{
  "d_model": 320,
  "n_experts": 96,
  "d_shared_expert": 128,
  "moe_layers": [0, 1, 2, 3, 4, 5, 6, 7, 8],
  "normalize_top_k": true,
  "routed_scale": 1.0,
  "balance_loss": 0.000631,
  "norm_eps": 1e-06,
  "optimizer": "adamw",
  "grad_clip": 1.0,
  "seq_len": 256,
  "steps": 4719
}
Below are experts of layer 4 (counted from 0) of a mixture-of-experts language model. Rows are named router (the router's row for the expert), gate (a neuron's input weights, with its number), up (a neuron's input weights, with its number) and show model dimensions 224-255. Each number is 500 + 50 x the weight over its row's rms, rounded and kept within 0 to 999. Numbers have three digits each.
After each expert's rows: "gets" lists some tokens that make up at least twice as much of what it gets as of all text. This comes from a sample of Wikipedia text that the model never trained on. Tokens count by the router's weight.

# expert 7
router:471530477498505496526516555440496558482499354508540515486545489542465554502455541534563494465464
gate0:448426539471476476516491466524543545619589517421473482500456475484476592507497474547464552409569
up0:485483513486539537488382532554510524466445449535517512590459542544459552544656513480547436528429
gate1:510474530569463532472506472429533587486450511492424508492537395477540537549557471532463509464478
up1:547500464517492451481469469515558473585447456441455542445456574484505549424521424536427545484592
gate2:515458496586586515502492476452496449460489446532428505568542498447455542452480534419476447445329
up2:491488515557548517485524529315554537477561442509429549509585505512480485576478503536491545519491
gate3:468459488519413502379528531534495463458437616491495446529481551516532518543450519507528496517567
up3:449536481610412441519486504466574390521520459505539437502481498617452489547450604512538486396543
gate4:520553448504515498445492582531457479589547523523500587501581517566437632463472545354425507485466
up4:538472531444555520473429568534511592563524465472516553427471477519459544544536430549486520557510
gate5:392450675484517485511410536590600574456488509521563529484557500549540450518482486451570535441553
up5:466421505503494482482464491509454458500476502493492421520574542489542486480464356508486438454475
gate6:469486575490543547525515510460430486504521418500491541433530458477453501565448448537455555422479
up6:464456431527500432465526457594421430446447491533532454586487483539501457444469456604485547480425
gate7:514442428539582476489488499466430534368496526492543416600429511457505477544609435506497470482512
up7:481573579421445495525525547501543519555517479564528597407513538543486451518458491468580442480580
gate8:526543546481474412427493528422515454500489535457493512510444529412464454510543492538423442588447
up8:492512576562623469536447439593570520507468513511516459518535467518534550534516469495562545445443
gate9:522523512626517542442512508462445459441536460430512393556496570510494495509541481559464521386502
up9:523547490493467474533539457558561540602397528516508571449502519449479581491488457581524460574579
gate10:508454475541469507573473438548501559516439513538473402412549460474507465553522542494490402459519
up10:439455569493509474483477471443420529539507453404556550518449510511545562502510480511536487491537
gate11:467402540579503491514496492515457538450554478410473548531514475482493485497424614399498591555392
up11:477461418583512483537448478516429508479468533431507460546637489502455529597548592426543507485436
gate12:513532500517415401466461446432492426447516614505530491575538501484493471530451547472482475387469
up12:523454544368467507593598521447491490513586540532562568535552517503501529513520480358483504596449
gate13:503496550501447429574446564495526585503516509495529549502488423512416456552517488511557532503437
up13:542434529556430468519560487459485568521448526522523582495467537549516553506474531549356521520500
gets: "-", "|", ".", " -", "',", ":"

# expert 1
router:421506515595459550473547424468472553499486492516474560513572433492546527491505516549527522444483
gate0:419440498540455487488546489491569481485517501498474509449523546605505485394502567526446473551507
up0:476578611531388456525546515594511516487499431484493545452588489420450528544484466488438442417593
gate1:477508455531454468445468478588542522574486419569511460506500539518573535453436555473537535532516
up1:556455551429508567537504494464521508423463682510535486462537502435449494517430424456475501599460
gate2:500451529509515584538540516424532500590557557574485461374561533491497539476481596564441486532529
up2:406522460471451587449442551549491435505536421440454498561450554490532542519431465443533544493456
gate3:544494517417536473463502464468531568496454502502510523433502526505519435465489444459455457536463
up3:495472501482420471425506486440474535492523543496482551492468567506601464561448499527505516565529
gate4:455542522548455530533508520453489442526497478611484535552516537556430496531450441442434520501437
up4:568429448421530470482583500474524577489461468647452572504528366421483432456486509512478530507560
gate5:587497508475520497486510574509542545513466496626463555468548379501437515495484631605511478439438
up5:444440552489391501501393590553555515430480373467495523454525516563485462498490512484477455465457
gate6:426551485508435606574489587498506448430556498504309508475477462502467540495482463534484471507481
up6:493505432498607577513473492512432489498540520493493490548430515442503541521607413537503492536544
gate7:501457474546394532559483422458415519429517485536526551558520471419533559570502478523514551495473
up7:592469536459440486518391466504425518498519458506461470596601500525568425504528459493341526500509
gate8:546436511545457524464553478544500569494475521547480594483506576518431496537457517507590487577458
up8:505461425485502615522569507485506455533499512499442533520468541478544541553509546588416513588506
gate9:547443523437427534507558459476555545494473468491447563423490482438542517615505596411450592545557
up9:581478507492503539466430541487540539534504468477473448430534471467472474450461383573497537434589
gate10:512485413472428523524490516516507521563425493496485434458554538511540559574444495546547505479438
up10:486525513457458437532617541516519504378471476560461452527363538563442541520508472562479480512426
gate11:452501536402535448573524489424489421483533575549463467557498568464427560517594554516466486507551
up11:425411530547515548475573436513438533468498495507475464489411534459481459569434436522535436543522
gate12:410465499547502498439504529545539582378471534553485605465429523477531433464429507537470478566582
up12:513482442468490520505474428506467543471461460416517560477474514445446539470467543545495505535574
gate13:469438472481484412475432478503472471537528545511450572530538488479478550509564543365481507493546
up13:558427502442508582535485556500535484450563533508495449542536566514494451549389514594534471566571
gets: "7", "3", "5", "6", ")", "4"

# expert 72
router:404493560550493523567489558490514504547491451513502529436560508492523489455548540519529509406411
gate0:485463505568514542534505458487446531584415487473530510473498551557554543492585463524444516510460
up0:439495394436422565455546514546499517497514615467420477541563474443531407478520479554521542501438
gate1:445468505564498541379405493484538545481542457472478522503512435498556400511612428508469440422462
up1:484475459568523458403474483519520488410501435512550539480592461545422527499562380572470500466443
gate2:393537446472464386528531567424461570531508554632462443496447567572528448567467476549480581542519
up2:625518541547532569552414461596517523486525530502543594460484443440457508440568413526547493447532
gate3:521442497566472516582439520363523471346498494533548539558408501496411443471548494494538530508517
up3:505503563472560475379412431503516534470408434517443429480534533526532587515462533555494431543541
gate4:474528581379502406518497456387482571462534428524431440534443505435500552460547474527579519452422
up4:445505542445515393446547511483526467562458480461557492532489523529438491520506519495532505471427
gate5:532518471451500544453471388491503493477446469453494516496443443523456497513522515505420503469447
up5:473540512466532459321559484581455440526495528627449493552512568554516548490499451511525491426531
gate6:553465497612454488570497521524511530586509448517444554406458492580536536449555432533489462490538
up6:532515432466553452590473606486468529510473473518566470527518539525523413453563494434480482483518
gate7:428548468553509517608552549401499486528427521470512470495495478568411482453444503553540470595498
up7:511460431574468564468526468502506505558473532456508456429465463476556518431479533517438510510477
gate8:462558524504478536498602542434450560377455455477472477465413455480419405565391402464523547491555
up8:486446459462539520633460488440491538479454534568517438501471489466510319421580609458514485557483
gate9:489555469429554367569541582444571470499471520492510457438503499495438526579485567549672479411457
up9:479460561497453481540470533462583475420474561609498600476514499549439544441527576581573438496470
gate10:467439622552460465405488460577486535453540504511522536490479499430473495547560544461551582419435
up10:473433528556458421502513489582448496469480491509552485416499435482452441583580457510511509423501
gate11:567389466461444518463546481513490502476437490492533503446501487426479499526505471501490489423602
up11:489529515595516548433515499487428496554443493496425435505502569563564563531451451522513409605474
gate12:548433525503388481439549521491500465414560566477448466509483570452523545515576451470425501451491
up12:478561522479449475396557534504469494430510557466486481433519560540469547512504486536512485447502
gate13:501471491515489560508597486491561551571548515457541461484514512465513539552610478543446505491525
up13:527491564432462521517532578454441558468486591449475451465498578536496553468448439501506501467490
gets: " |", ";", " —;", " –;", "};", "″N"

# expert 94
router:486438544566401558591536518423468500509547456580479509470601457517528504503515525469492438464499
gate0:485493486531517346468465454494483558511530506483525496483460526500484647468509448513485499472470
up0:433496498481510544460505540547490510512515633392470519573545455505561427592527509503581518552590
gate1:451475534511457603500591618455432495532468525435521497500531421456569564510508518510483464408563
up1:470533513486531434465487574500478504415435479404451464521575491524612454471519587434477508600475
gate2:466548514558533499548540544398484513458535521518443531460433556508372484535546486512524558468610
up2:443492541453480459449437447468541507566557500497479502460503517491535512496455500481457551496445
gate3:450467520478487374594526525358601561550568548489488588477541477512616529540450462497502512533526
up3:489490323520535420440499426443571411465461453438486480508547524434558623521539428571470486500480
gate4:431583561507477495532462480518426462438526453578467496365493464527471455400547574514480533469528
up4:560537531483432512456578479484541529497507478518506449551538457548566502512485441467542504475470
gate5:376516510483484531413563548492529469507530395583435590547556510511498577430485527473533490544417
up5:513526443513517559495497558519443494482495551509493515491511627574441592497473405531496531408505
gate6:608429503454434510512513507539456539540510553566514470524482479538461506576559552484503489548494
up6:466407477565460572489544480528465519520580504514517558522572483463498539575591508515515496482655
gate7:548415556554426584574525467494534489444540567574470449437595486515445525466489543412463591520541
up7:463415524478530393463576516445499505562514502472492559491384547441399481520459472527491521426528
gate8:463528532488461537551554610494546572553556520522469513482555435435554492547478469466451439462544
up8:554483509557445470533510499457529593525527534505507444519476487474494476538474457455519474505559
gate9:532452454525532474487499524586513468592523484619474460457536557547580466495496603509400459610435
up9:551547503474575422529516530524485446402391511418517476498499456437443523491515607555517482476465
gate10:507448519543505586512545569400497551493567501506567462463555528646457472505439473566570505486517
up10:549564641444476514593542545607506449526570594543492557562541545548502517455546492538534459442429
gate11:527545565536465562495511420539562481537491494481542483545497513504463516518501551450455490474465
up11:479491534498662502640516536501383480549505591565495425490586563524523506572436442474486456431508
gate12:518579543469468570530587463517457534464561467623460538501476443576507555478525507428424441499506
up12:545571564519529458481365491489514489497439470447408525530527496498532400505479488577491440449524
gate13:434470475528503498549495486507522451583537584430500509521456503546579471491522407445566417389503
up13:556459562490525495482416559571448603535519522557534563536542440518479497540519558482516491478506
gets: "g", "c", "n", "t", "d", "b"

# expert 33
router:501405479553453492490550575481476482499505419587515550430528426546472556496527616496460508455572
gate0:533467541566538543461406548549484541586529538587473542541529503533529559528509570580431449450526
up0:518460538468430470561492474519532474543482427458446551524553611564576481502505456473514482591466
gate1:537536476632499521407498477559597499575545381487407437496485497495545531444447569574471514530478
up1:487535560584459591499478479477465399494470564429497471509556543424474507438502435443447511535533
gate2:587431473480604507555540524506455491571563379533532576489477543515552469495605435530507454460561
up2:492491405533445483515478530605477522505465438619458570542498462537531536516490488426475565507553
gate3:552565419526598455392541422476548501531556575538542423521547517605516461487463580480434538545527
up3:569522361556538481514510560520514482554536549552515499536428437475498539580487502472522462503484
gate4:520482594498575562450477594417469602559597473543493487481484404554439474475457566596495515451440
up4:495561418444523529471507454549514514495565498425507480494493489498494509402514494442426552600505
gate5:475534500404510473527567497436611458532448441549390525457516535495458502489535450517616408526471
up5:526581518593485485477514471474426566513541477501510573578501592494513499564506508576474474482455
gate6:490537583519553409506478590533484543584468538426506439516535523512550506428449574493530489557550
up6:475477458536463562425510461502572426354468579461530522505553529547513453560534503416482584542475
gate7:529490497470588495467479486435624562460551516574518565578579450517486433439552425478478443528528
up7:535538486541508527516510500471461601528609552553543444458598462523527556513521514512540544536483
gate8:542502466510430506526548492492510509487563479481448524548473471552601547488519503540520535484484
up8:467573608487579504672525457398496523596493486474489541443530502440593498455532499539500413502508
gate9:422528438482445557617538536488535447506479365475412500474462542473551440480481488576495544486617
up9:511514465572474373475466581558524498562490495493380513485541535438485509502459584476540568528457
gate10:474513541531526530478484461478541519511529501519498535484531450468505403512513506501411611433464
up10:451541542596474471440494459478460484501440550459469479505555542463561564537525589567495547635439
gate11:530513526604577538460581482478521509506450579497547497384537385550459506488579581464549509501499
up11:518501615470509533381552499481429478527440452453550488463624517493546525496452555569496487548492
gate12:528432476472587448494494524499454498479459626513582472439582503555452503481419567445452539572419
up12:559505505548562574508469623514446521554484495559464403566515505499515467579433554448452513413504
gate13:510577538499370493530489492476492620624510555486514509525516479466475532549516475513555542490525
up13:479564507520488518640546401505499534548494523369540607497518393378495522477505481466534520490530
gets: ".", "-", "|", " son", " President", " father"

# expert 34
router:501511515486485642481537543472473537586411502561450487497489515506509542535571494532503452432531
gate0:429509489402476534515564462460595553474442496416495556500510456405564466486487561560525480540563
up0:540547422467480528494457477544556495492475490485459439536576389469574519507511588464478543573506
gate1:482431565547570477500476570548402485501474447451453535455446551443551397482458476451455533519484
up1:493522442447481517517504409483567362454550455483467513506466531459493586498501440528577522521495
gate2:489473616532385542479552508459470578391472485485473411523485485603459529526397512461496514433477
up2:474448532483552488424444488495448363523490546472537507533542561522512464502431484395468505527503
gate3:511535528459448435487448529468519550584499409474547564553466493534403536589606405525524475536466
up3:563555471542472527446548530567566390470505542524500442506516493498527464494440557541480552499506
gate4:478438424550555468523513528449558513479459512557505474458589588547586606534439470415456481425412
up4:531517371489552512485534499512495474486542429503543509633450518623450566493552500564509499484554
gate5:497509481583519513420358497500440477572426528480508466584450482531512469567478541533560520429442
up5:476513477546471528459496467552402448560446557413483480469491358512536404495497540572522511537553
gate6:517495543508538587513537534495475494546464592534539442525441449412452468568454451429522561483528
up6:482528496453518472510473506496470475536522543511520521563383524482495403499484454447472488462516
gate7:475516505453455480554511619517500496572500582563516535575473511379398479417489527490414450488522
up7:489491346554525521496531432464493420580507370460443433493519530531524493490511400589470506539566
gate8:486477445475452426500568578476542583503480426552476457488539515504470541567476565541522611523536
up8:409513420552485506496530582489502485497482514586519414464520514508430625524558539620609466442540
gate9:584414443476531523564535532492471515510497457472451465520517557467508438532582417469550551428508
up9:486408511537422511534536502480564519361550372604453542489577487502488487514530428534606470564545
gate10:476536509547433560507522557487651481528461469524409594493526507453478510580450479510514474497523
up10:551463499528490497439463441541491507503490542471509495478451598597556555482505410486483481465520
gate11:452548494505472496384521476472514506480548386448577533515482506510512574460541412510465489426438
up11:507563534438488628524477461602482432632507462524561471549493498553446481417510604533483568422489
gate12:504492567501530490468502553462491462516475567462535444476563464486499532556490600469518498502402
up12:504481494513596492512471540470491501408427501458495502449518526400558551445539514477523483420451
gate13:532436499461541502606564527445451525583560511539505567467601511454534528525489384490601467375545
up13:469479501468522489473423500512562391426512414503529530505431522537585496430556471447474481489445
gets: "-", "|", " |", ";", " •", "=="

# expert 68
router:468529530518456548517484503501516490549455424554508547440474508522529546430509545541531467426458
gate0:553448467482494345607520540534482580539490622459472472394474487547578487504551533583527515486543
up0:509427421517551488568491511527548563482510473490470488493503456475559558530512536539418490547516
gate1:500493483499562449493516589506488500475579447492475468446499461548456511494515452512490443446440
up1:554475507500409576401498572486458502531373411472457490617492551562478528457455570451457513514455
gate2:511525584509497441464424552497564478512455510432451522500593496511609399553543507466477439554528
up2:514511592509470458544459505518507518462517519486481521525467576467481484458514445467578438442544
gate3:554519436526518554618473517498433484451468553501518573573482480493495415508474474500495564497600
up3:423482493494550512414521478531534581429548450458506460489470515477518465544537478513596526491492
gate4:447495590511506523438501470515483579481470547487480434499542601422445516556591561486435531538491
up4:534444395466441501589441469459474537522422513543497584403472547502568469532548499476418524498615
gate5:484518516522488553510444545445494453387482487505456565544449481495527474435441444512495558524550
up5:500586428515499476528432441475445503483587435527517533506543505564495498473527512441554502423561
gate6:508526579511481508489560435513523564433478516421549509364496470508521576566536493462527493510560
up6:429472470456515526503452557415558473534544505598474515498508499516455404412501552369491478441456
gate7:489430506537454486533458523420595522504437494455479571419579543434622543501482457462496584449485
up7:420495508478476474467472564457416491414581548465500462477512476521550396460481554429505438583519
gate8:535446506583452482452489471480456502403501420503458454420600606552565513520517519456568504467530
up8:528600514520545462586498563463505515463495453548510490501410561547480436500457490494457495524537
gate9:491520505562474437459539480465480539457497456613442513528507471503540539513542542408561465444527
up9:497534438490463534555467483412553449539502581482471526505527426394531499446437551531454553515426
gate10:528535534488564510521509537442449546411553449532517524523500479448537483511485497549482502507488
up10:480569509476567447460486532552457497568526562515490416466508522575518445532473549438416614576468
gate11:463502506482475435520528542536484532429526450519521537569503480496501580518517455471461524518504
up11:480495452388526428581491466568456476588507521506530457517620442553424527530554478498475547437541
gate12:507472538435405501512463528598438497531541553507516559499524471527463541494545560525470582448423
up12:519480470501480441486494511564457442526557553478494557495492574505538386560568483549477506498555
gate13:463523560527471524502491534473440473519508466506473614536555478448527523485643474459450525358509
up13:461476425451453478644515479446553497521513512445486474430478474493465482496533490560589423540494
gets: " |", ";", ":", " –", " —;", " -"

# expert 90
router:422462552601422596491512473477464489515441437517446543447492513556542528458519545588491473413466
gate0:546507536526462479617480468429422550503508501535582470487484570533496549519498542541456456558534
up0:483545493513451507532545558408449497444508606584412456428589493495557490514516554446550514479506
gate1:509498492609454498514473412481527447435575528515460558543524482528527473474578495519460492535582
up1:477475516430425543499502546518522527585477522448549530505531448538483498561539448581563462502501
gate2:482475483496571545549543471423431493340511622587514452468510559469494561488549469507464488456491
up2:462483569538517568443513506514479450541594574563461475549485513510575491543442530442446513506473
gate3:483523524637476512546478579475512522461549589461568528471503487549480512494488518520581476491508
up3:428576566494483612490471550491474517489545533447534532534528485500493450426473519543458506368578
gate4:470491548478538540459503577553500494514427514439437510540528496511439577476546532561467400424497
up4:470422386478572482636460502491408486520610498534599480478567488504448507532467529500516520509493
gate5:482470523484472547417562479431467439545447621450450384474508446433525530493482588493462582462537
up5:469531656494474540554558475488473417450490561512450477497480461470523491512539529509518414475528
gate6:494470529535513422480612545503510550471488533525442438458472508462444634539538525510534442512577
up6:437558488460405515529474410547484474467498465476480533490473506407609471560532545477494483498509
gate7:480491598476485490534513399493486494474444510591409503543427550460471560548548452465414517482466
up7:420604436397560473509453491532587494561511390520476527495513486529476490500524429599599466408497
gate8:547515530472490535416463491420523544568523563517486490458563467485436536456480541558594451468538
up8:526565504507562481558518529493552611432527503595457422479532433453510524568461508417487480550501
gate9:465498433393486538467472501503444493493433516522550520506519566516508513535483562509502560546572
up9:498481504475504486387386657514408503480432533525512560534527517511546532452490484492538462440423
gate10:533442546473482423448505531516450597466568593566417604484549440504541433387460568564405475461432
up10:529522488407563510502469533530548502447481488465479478452437554452442511492521519533588449470450
gate11:438526501479489455503545588450615418497505539520498440453587446551394532565539578575415446483566
up11:424488417449543497487461559500437464632425487477572471518597565525483611492493587482559554507474
gate12:568529527560475556476418563515448523532500471538508549518501367505497470560581551451525567489532
up12:466446525493497467506455485495465483574460513440483442515408486486524610476405488581607574556555
gate13:473401499528567538540562432449504472479448509596504551431468555564490454408479494525446522533580
up13:516529554510484461494528498559420523497571505487496517413486597437533577509526569499416630530557
gets: "s", "ers", "es", "os", "ans", "ors"

# expert 26
router:521472468601469535555510516465477565551445445540447508478506534497538567500504565547478520460481
gate0:620376497521477553532486590500497445451504469567452479554436485572424536575442440494473414546538
up0:577455464527481391470544562510447493480501504542496459522483474506476474597534425513482422503517
gate1:432511511617516499543480570473536406465485402489514414490460442584573492558481469539464454472434
up1:530462548420463442483537517482512559506461629431457539537516445442534446585527638517506506496537
gate2:455602504543504566520578479497529463516435519438569570459547449477571556473467518538563446471541
up2:430555582549441554460490561522446579505475442563530518469509506454502502520501473510497469554487
gate3:415542541559568486501481515503459523444567549567424562529540476470496470436565536561525493487476
up3:471552477426410534515566538514554463484535466473578500424459465482463558553532400476498533440511
gate4:440497481524545607505529542506578445460503473516401524485478517582481485447553508550467457480399
up4:461533530486439451512434503476475423455446532439516453500577511460520491568585455441484559530462
gate5:485470526481433498556440580459495543461503545455484512505436454462514450544543479485459525481510
up5:441437495495562532437539478468513525581540432569466516421499540460466556424497538519503458637480
gate6:514548508539499582496504474438475513529566542466475479560524479594510537589480497679556435441495
up6:427496519459550443486484571485493509455492551464423491572501538470473539468525434634548472466532
gate7:556521573509518498482480509540476507479436573472440519498466491592478537492363489443555450435515
up7:572539485497480467464570633594423549550522524514538537520455620609600464481498406571398464484585
gate8:396569544435478540506482522437594391483397446551564498520480515548486546423471522516569531466610
up8:554583469408507508513563549434492564513560490524502529429471549524422539510598454451438501528516
gate9:401512524596470432433532492399477527508505497533457550492511507490553506556488589490458493525483
up9:520430499449535500463472421472511572581526498428529446488489553480542518538472545526453539522545
gate10:529474504376533577505461525502576495524487455515496506492432488508443463525451592467513396524410
up10:549540504477484486479554523476532415511427581469433598444537523513416590526471583524516415476421
gate11:477502490555588542492510537496395572517498482482394537449483558464490554530448498582617525449468
up11:505488548441441475467525495564536494486454476446512539548506519459469441566628541533459488513485
gate12:452541484560470493546525525436517538439490491541419444445473475548509521487380461532528521477429
up12:480546476523555541529543586437530567596502493546442434556590489505514445467526548494505453468526
gate13:475530444484529466467586453504515547524551425482544457515533534524535571422527554546423468510522
up13:550486536464632491596475510505486508448481433521502459464442519466496469478453433558481505459472
gets: "3", " ", "2", "4", "1", "0"

# expert 80
router:492473548545460545559615538469569505487513490547455491411568442540512550489545593481475503466480
gate0:615478532465372445488557599461492538513627541484436482402468445470465514589462588482508460460477
up0:471538503491578592500498396535497540461401462465480465585495548516514463443452516495477525505546
gate1:531581445521552511553523440483543479516420519575455515523459536584486571446481541524493477588461
up1:496476510479485557525496511488489533430541617499494498420438389481518442513533395493576508533565
gate2:478373467525468452459436524503541509535477568496514532485445517511505477532493520513480531601512
up2:522571544461576512494544555473488563537442502528485494510523570532502388416450598573504491587537
gate3:478438518533587601521526420433590488477468502493544400444586458512529554470510445644483539441540
up3:566530429512452461418443488423531535570450504509515516614502477541452528471528516457501543413439
gate4:464622448449464504405432469575434493447425552435469452578499529496498549446407512548396501502500
up4:571466583396525490566439431475448448537508521499488420478479593511597543444473543496443512508588
gate5:543429505504558511421546561471386446527521455490534501578428500533473488591463500377512567478462
up5:484428410500469479506472468542490532549401445545479498466493499539482476478504551526456533556429
gate6:541554499499489456491469451457534540484483428500438560482490511495541460532479445600503578557490
up6:476558499461494505514478490472496456589435490473554445394493526518539578501436516502553462592434
gate7:582472390537475485489510597424455613476528604620502575482378424558453554523448620475508557497538
up7:509551370498467500511480584381521593475480506558493570488461503521443510488456454474560483471476
gate8:509448434519427502473518470555499507470477450440492507522564471481456601557513498484513463571608
up8:452587509512538549536454493376507513485450428521498489580475547531447492456419557572487512457500
gate9:538474444553406526497529539656490534564534460470437489487489530453504453557514494603492508441490
up9:454551523402496497433448480467465453478484514464519461573485481525478557548440475469506638562445
gate10:536493527489475449523500450536462523527498493566481534542453454497489504440513634432422501570377
up10:513490531510544526595522419546480510423563505557495416529539409558532518522605571379462595505490
gate11:416496464462467463512492398502447504526436410437503463492485637417466540492380474559552572464545
up11:512555541450499572535471484539555525425527446577482500485532489467454636503474515630461585562488
gate12:463430574547485428510563616421512514454566549505553454544521488548572467516438542467498443501489
up12:559531403491496506516503545525513493550606533510424452560519597501567426462483595562447448448583
gate13:560458484643496525506464417472447558521477482534509550499500487557413493470569488464535505530531
up13:431503429356486455488527526525484488518618495435537436490470409517548579554493468549516553566345
gets: ".", ".\n\n", ").", "\".", ".\"", "==\n"

# expert 12
router:435450534575498511540557511519490542556496480618542574437509510532505474472520471531495440430449
gate0:551435520491401517489503490435489529428557480491548523429424507477494513465537472516394505518493
up0:516522525530481534470378500489453455573539568583483492488535507437427463500498423509498530534521
gate1:472356541451474458531515560516539495460518494403515486504545510463610578498446513470528472510510
up1:436452475504496448577491468601512512549520453560512494464519493518467542549420527427479549483411
gate2:451393446521457442557502427512422509446437462558522515541516547435487607448415553513485509547494
up2:500462585449491510428455453581593467413571509553478507532530506596455501572500490456487508478495
gate3:528526487534490538545501424414567460518539492464483496471470442488436584378499545588511582429622
up3:460470426525434494569520486576466456439451503499550474477406517520516527463449511455578560530531
gate4:444498555521467552523474494479498579575472465548539479489477538447438485511545471423539510464482
up4:522591539526518511461524611411431563453485526530444558588496488584463535586422539571469495561452
gate5:581482509404482443459467505580454479586536523436409538431508465525545582599455470501482513500472
up5:481474527491418593431514446494541495457481492538525578529457518545498474453551414552488478415545
gate6:486561480495459522537597492535552510442466492488534514438517473553614507527560468490491472540460
up6:576477503573445441500502463485478437502544504520490486531538531496473527468441498384506446551447
gate7:408375505450503475512528442535449472530486497466496397481562461520487539580470529493528493534467
up7:488485465448438517524499493595456428489407485447558542527505538582516505407483579480479583630480
gate8:424594447428474474499407483491508453459510535604433481558466484545466476528508501407583507474463
up8:529677447387498453503524508514415511554482484524450501493435501537542471450454528474469450537503
gate9:425400419483573474574488561517467466562524549503480494391420526489579469453493432488545480435451
up9:513601557548526505433431494444520467445556502453498441546507499598447492547556519440494557519422
gate10:451459562420530500485532542611410611512437443518537563495459564635484478468519508526509480535530
up10:618465465512445474484526464425524392463578518418490317511549431481551495605455526435504528506463
gate11:478528429415462537501470521380583583507555526511434513535424462452457459546523480418582519448609
up11:528456505588546491468408444526447505473418424519481457505501513518476554503444509508562519536442
gate12:514477505517471524453550504409589459568550598514453478542428536454375454485496524483532451537408
up12:477488508494537407518490336425467585518535543520493439597479574449599479537592498528529492566486
gate13:551482493536468498473428515495384545537466533429446567618429483605448579537492528478487517529542
up13:512413474556528523575543421440504588520529522518546567440479532480454541531519413639403491410592
gets: " |", " –", ".", " -", ";", "\n"

# expert 45
router:499555475535438489602593478498444553517487428495467530477564431508533494505576602524530482467468
gate0:557550553485568540552495529547411476496486487471506473506551485474432473590532565492536517467485
up0:517562447468564378687460525491485516473546556523522405562586483530451518495567472425513576513488
gate1:571482560399436487554546470537528505463511408549565485521467520500423514558473498575466495462512
up1:543497515522450566527549505465541585491549513454411467472493520443497479536522539557389583464515
gate2:479459462604587479600418533468585495549389466474494454519509499439562509459440496514479565447454
up2:500481543513532522465509464551452445494476507503453608518534425444530464450416488503481512502505
gate3:485458538568498534520532561487597495584438486501426478486437546553400522414389510527439447499516
up3:492503535503573474384482484440521532470438495526604548488474424534480486439494530503515468496443
gate4:424490532538503470615444474496554453460562528492462506480531539541536427511549429442535587525591
up4:496479499527501484455554469563482556439482594522445469444569438574472533501543576533553505429388
gate5:487559566428421518554438531492487446478514489499515573411443534475528494562514537516443476518533
up5:461517537475454516417426464478569540462435520458582463483572397501638445567541513565462475591482
gate6:472506495609599480574532460487536463536542483480442421524482499530462528374479493576564445572514
up6:387428537518507477513463505524514424539511609451489530426454414463506539485406496485472521554428
gate7:506402516549462491484600475519540491593571535462539458450571465540554521537522481528488547428514
up7:556559505463479510519493538434500534435458488538429494513444541480566490451501537579565521471467
gate8:498419540502519465558513502365408489558590501537600576484565515550512607526524439404501486498530
up8:473561545513480438492577488376564507506551433427417608551438519514494501542548548507503457565450
gate9:384401540536452479517415460433540543497498521608446523503538558468566539481440523423487488526517
up9:538461531470432488590454494472444495527496413469534651421531490541481494463434493517474517513404
gate10:516492512528460533569632529424568522461517545479479488519488590542453528461510455537523442432454
up10:601436454499503508544600433447477410577543452509490396457466581452565539493551466499511553453491
gate11:532472599565513529544541514468472559522537491467453474556399442547504503513530583453473565522599
up11:493450469486495590460464491494522391505480454481579486568530392483485537468444467517528509415431
gate12:549520451465490482613493519500523537537545470487401513507453486523449481507453552489530472467464
up12:490538497388436453455466492616575588473507468534571560467464498465540536478534593453459558524525
gate13:437504544443510487528485556571457513496462397480549585458472589568447471470465516459397533498546
up13:589498488528498505518540524432437518462471418501541501512496444517399511493435533459543479375381
gets: "2", "C", "S", "B", "R", "M"